config.yaml
experts_per_token: 4
lr_router: 0.00073
optimizer: "muon_variant"
max_steps: 5942
dataset: "wikipedia_en"
Below are experts of layer 11 (counted from 0) of a mixture-of-experts language model. Rows are named router (the router's row for the expert) and show model dimensions 192-287. Each number is 128 + 24 x the weight over its row's rms, rounded and kept within 0 to 255. Numbers have three digits each.
Before each expert's rows: "comes after" lists some tokens at least twice as common just before its tokens as in all text. This comes from a sample of Wikipedia text that the model never trained on. Tokens count by the router's weight.

# expert 61
comes after: "\n", ".", "==", " U", " ==", " St"
router:145125147129149113139074165102125149120159167127146145081113134104108164101126084136159104120124127170130144144102133094145111158140169170152139123177179104132165162143151124149156113141139113119106143105102127126140143107132169149079138124123123052110105150094159119181092104130098117158

# expert 37
comes after: " 0", " ", ")", " 1", " 2", " 3"
router:162126166158185143144095138124138135107134162089124135126111168111146137094122102135140102114183125158176139115115136121178106136139107121150146141152163130115154138177138107158174127127157139134129153175089097159161158100118155143086127158128114101081133093096124087159103112126119116162

# expert 16
comes after: " ", " |", "\n", "|", " Party", "%"
router:145136152157154129115087130118126142116133174094120171110129167090110141095144126094134116130162127165135121087081104120166137158114170122133089150136152134097151106147150082155152092145138148133116166105119101135132148127145164160136135138082131103100091109090158130157090110132111117126

# expert 56
comes after: "\n", ".", "==", " ==", "\"", ")."
router:135149153148164142159121165118132169125140162122122168097108136102117152133150107106139122115128126187128110128093149102130095130143137145133136139166149114113146138158149108140120130153175131117086144131099087137149152122116139160095135148106125105087134130099163111130128073145112110127

# expert 27
comes after: ":", " (", ".", "-", "^{", " ft"
router:159126159136169146121101145110123124094117167094158124110119142120128117094161124132128128129137119158142112116124113106159136142161131142142105160138132110098136145131188134153128116149146165120111126165083113132185138076146153142089118166100124122116107113094152106129123100104115080123

# expert 53
comes after: "\n", "==", "===", " ==", "|", "See"
router:142136167148167124114111158126130108134134136106168186069129174102110133119158113117169153118155153145173117117121178106126120182117163143129101134147150118121141164169125092131122112146158136111124159129088100105155150107129131153127106146138088103120144109114154106172103112123119157136

# expert 51
comes after: " a", " the", " and", " of", " his", "'s"
router:147150143136158113128125198133134165087146142083157165088119157100109141111149126113132124118122163171132117095117113107179131162138145155121097144138154150129135134122147086131148104123138139112108144128117104133148142126114148159107133142084122107114107114067161109123086105112097116140

# expert 24
comes after: " of", " in", " to", " at", " on", " by"
router:162149136137132107142107144105134166102155142115179145095123141115113146100163087121113090106154140171174110112107170113136107159164140138157106132132155136104142140144160134141136118146162158128096145154090101136164111091136164153132090130073088099106123107129158110155111110121097073130

# expert 23
comes after: " |", ";", " (", "–", ":", "|"
router:106136159144192143136103148127121188102161135082156162093108162093097114105137126093135114133133135150146127103112121096182127161117152146127106155163150101113145123133178110158150113124170127116084152151065098118181136134107149144144152139122095118106123124092156113128139103142115105150

# expert 19
comes after: ".", "°", "′", "N", "″", ":"
router:111127139135173144127095142115140176104116134103171168139128147114125115092121120094165136116128142161157136115154140115180124115135168158106136140152136129106125160146166100161177101149153125145098135125069097140174153102144139136100148150111104106112127130063128106124106126149125079112

# expert 33
comes after: " ", ")", " —", "1", "%", " Notes"
router:151167160151154141139081137090150126094151136101145131101110176126098134083182062121147109090171117175169107110127156082159118133135105152155120137163167110112159138140161119128124113133154116111136156156081088143153132122137140128098123138099128103112122084078129098143118083113103114145

# expert 10
comes after: "\n", "–", " (", ")", " /", "0"
router:139135176152176124130118114135139157119141133106121151133113169115112176115138118143143137110152130155162119118125134128147097125169120158116104131161130146133142156157144094140163105106139173109088145135088095113153128114130155175126137155130091123124122115103174125156138084118099146141

# expert 35
comes after: " in", " the", " was", " his", " be", " In"
router:127146159141157135104104118103146158095141153094139157102116150099104128122151121137117123127154125178177109120096146098164124180145132161113097131166171122128145125138138120124143103156168159143107133127112092119145148115130143158118137136110117119116108133068182124125126112099143096123

# expert 18
comes after: " |", ".", ")", "|", "\"", ")."
router:133123158148150140132090133109142184098160150089120180107127178114124124100139092116179110122156126165142128125111155116141116138142125134128104134128117120080152142125131117182137109150151113154107143132105078146142111137126161135135111137124098085090099128074141068142109061083123118135

# expert 8
comes after: ",", ".", " that", " In", " The", "In"
router:135128145160165123134121139106145161077145138107132186104116148095071143126146113135122137124142124139180128138095176098158115166129132164120120150163158132111144110165152123136166092138168171151111139175114089140171144117140139166118113150110104125142118119106153110146134122102129115125

# expert 12
comes after: " to", " and", " he", " was", " also", " not"
router:140132147155194143107092134110139144096148144083148175107117157123139140123127108131135119106147151159144113117138147113138094152142136167138098131134144134121142112146164116133146140141133143119112133151106135118139159124125138188102138158105097145094112115070154132152106100146142102111

# expert 21
comes after: " the", " was", " a", " were", " in", " his"
router:129154161144167137111121127098136143101109162080140157088119154101113117112159125135158122121160125181184106115118131092160121165145121173138115143155163157130148128162151121134132132140149169147109120148092096141155148139116162176129137163110098125128103139074164120129088113120119112114

# expert 41
comes after: "\n", " ", ";", " Team", " Cup", " Apps"
router:143147170177172137120079126117163145130153140076146151114110158069146142091162095110124119132179128141165124113118145113165121148140163142124083174138158135120156135168156100130138106113178134119103161133088114140151143111173143147118112138141101123101148119123163094153137098088089140114

# expert 43
comes after: " |", " 1", " 2", " 3", " 0", " /"
router:144135157162152139147115134097136150120121162105129170134121150082109135135138091115160106117156112179149139110100139101138125140133143117125136118175165119142166127169148087145160106158186149129109145179104084128160156110095149134100121123121099074115127126090146119142131062124122096139

# expert 47
comes after: " the", " of", " The", " in", "'s", "The"
router:119141159127154133143113158106160136087145158095153152075106180110113150122147112141161138115150162176165117093113126087165133171129142146134117125164176149133140129134147117134146117148146132140122122134096099131147139121145161160108123144098123125130110118069159116128090089121091097122

# expert 59
comes after: " |", "|", "–", " United", "8", " ."
router:115157191129162156124099142114142145095153149101120150103109173113098128107126099129141116136153117155141142121099130124165121181142128145152096115160141172083176143151151120154145090135172145155122133144087099137128146132107141135118121159062076115115119113109142126154126104126130112133

# expert 32
comes after: " |", "|", ".", " 1", " 2", " 4"
router:143138152143183144101110155119116149112131153074129210120107136092113120108133123110170099135119130156132123101105119126166143140145174155114083129134137139101140124125157095185147093139151143134104173141086099148184123115130163146123138142107071105124115109113149110137127116148108109130

# expert 25
comes after: " (", "–", "(", "age", "aged", " ["
router:125150176123171119134101164098158151082131174092130154120114140119107095096156130149118144121144148152144104120133130118159111137192130122120124118177159132116120128141149089131168097122144150129113151122124106106156118119146148147117126172098122102103105099098143104143104086123120108158

# expert 45
comes after: " the", " of", " a", " with", " on", " The"
router:153163148133172121119109183112139171102142142112167140088118166109115130092165126114131124125155157158153124109122149132157128152132133143122125154144151154107116138131168093145136131132160161135111125162100129152154129138159166152120108145105091101111147106114133100151113110113093106124

# expert 58
comes after: " the", " a", "'s", " The", " his", "The"
router:120166159156177132132103140099134129084111148099161157111114149090116136122136111104150104112145125189163100098128134098155126169129143171111116159143155154154145124133143123168146128168145137115125120147129100120153172122132160151104137129070111124107120141086154092120114104140102135118

# expert 38
comes after: ",", " in", " of", " New", " University", " at"
router:144148140141137121133115135127176127073139165103162121117119187099125144121132114121143112099126145153121111131107154113173128146172173135128112139149162149106150133152146115133155134132125163125131130108124117165139178121100168166104111118090110113090111088087137111150117099105121107120

# expert 9
comes after: "\n", " ", ")", "\"", " 1", " 2"
router:149146150182178114146066177076135134105155167075137145120127143119129112098153087106168117102150115160200135095101148110153113170146136161121118126124134132105159141151165108157160149171148135152128149149119115146128152121119170175111108172111109102110120077081120093172118102101122096124

# expert 36
comes after: ".", ",", " (", " \"", " John", " where"
router:139137145167150111170117138102110147078154159084117185098091158085118139103133104139151132105139116175164107081118126057130128143154142156104097132154181136147182129141132085145163110129149145123095152153101088152146157117149137152126144136117115107141113122093130087147089118115092107159

# expert 50
comes after: "-", "\n", ")", " information", "Personal", " classification"
router:139166155130185137145087155120153158120124141120170158118098120112113166119148109132136135122146138138153129140121140117132123175139129129141120145144142176120094158131154099139136116159169134126123104129121093132173161123108120115118120133105115134094086129112163116128090091132127109158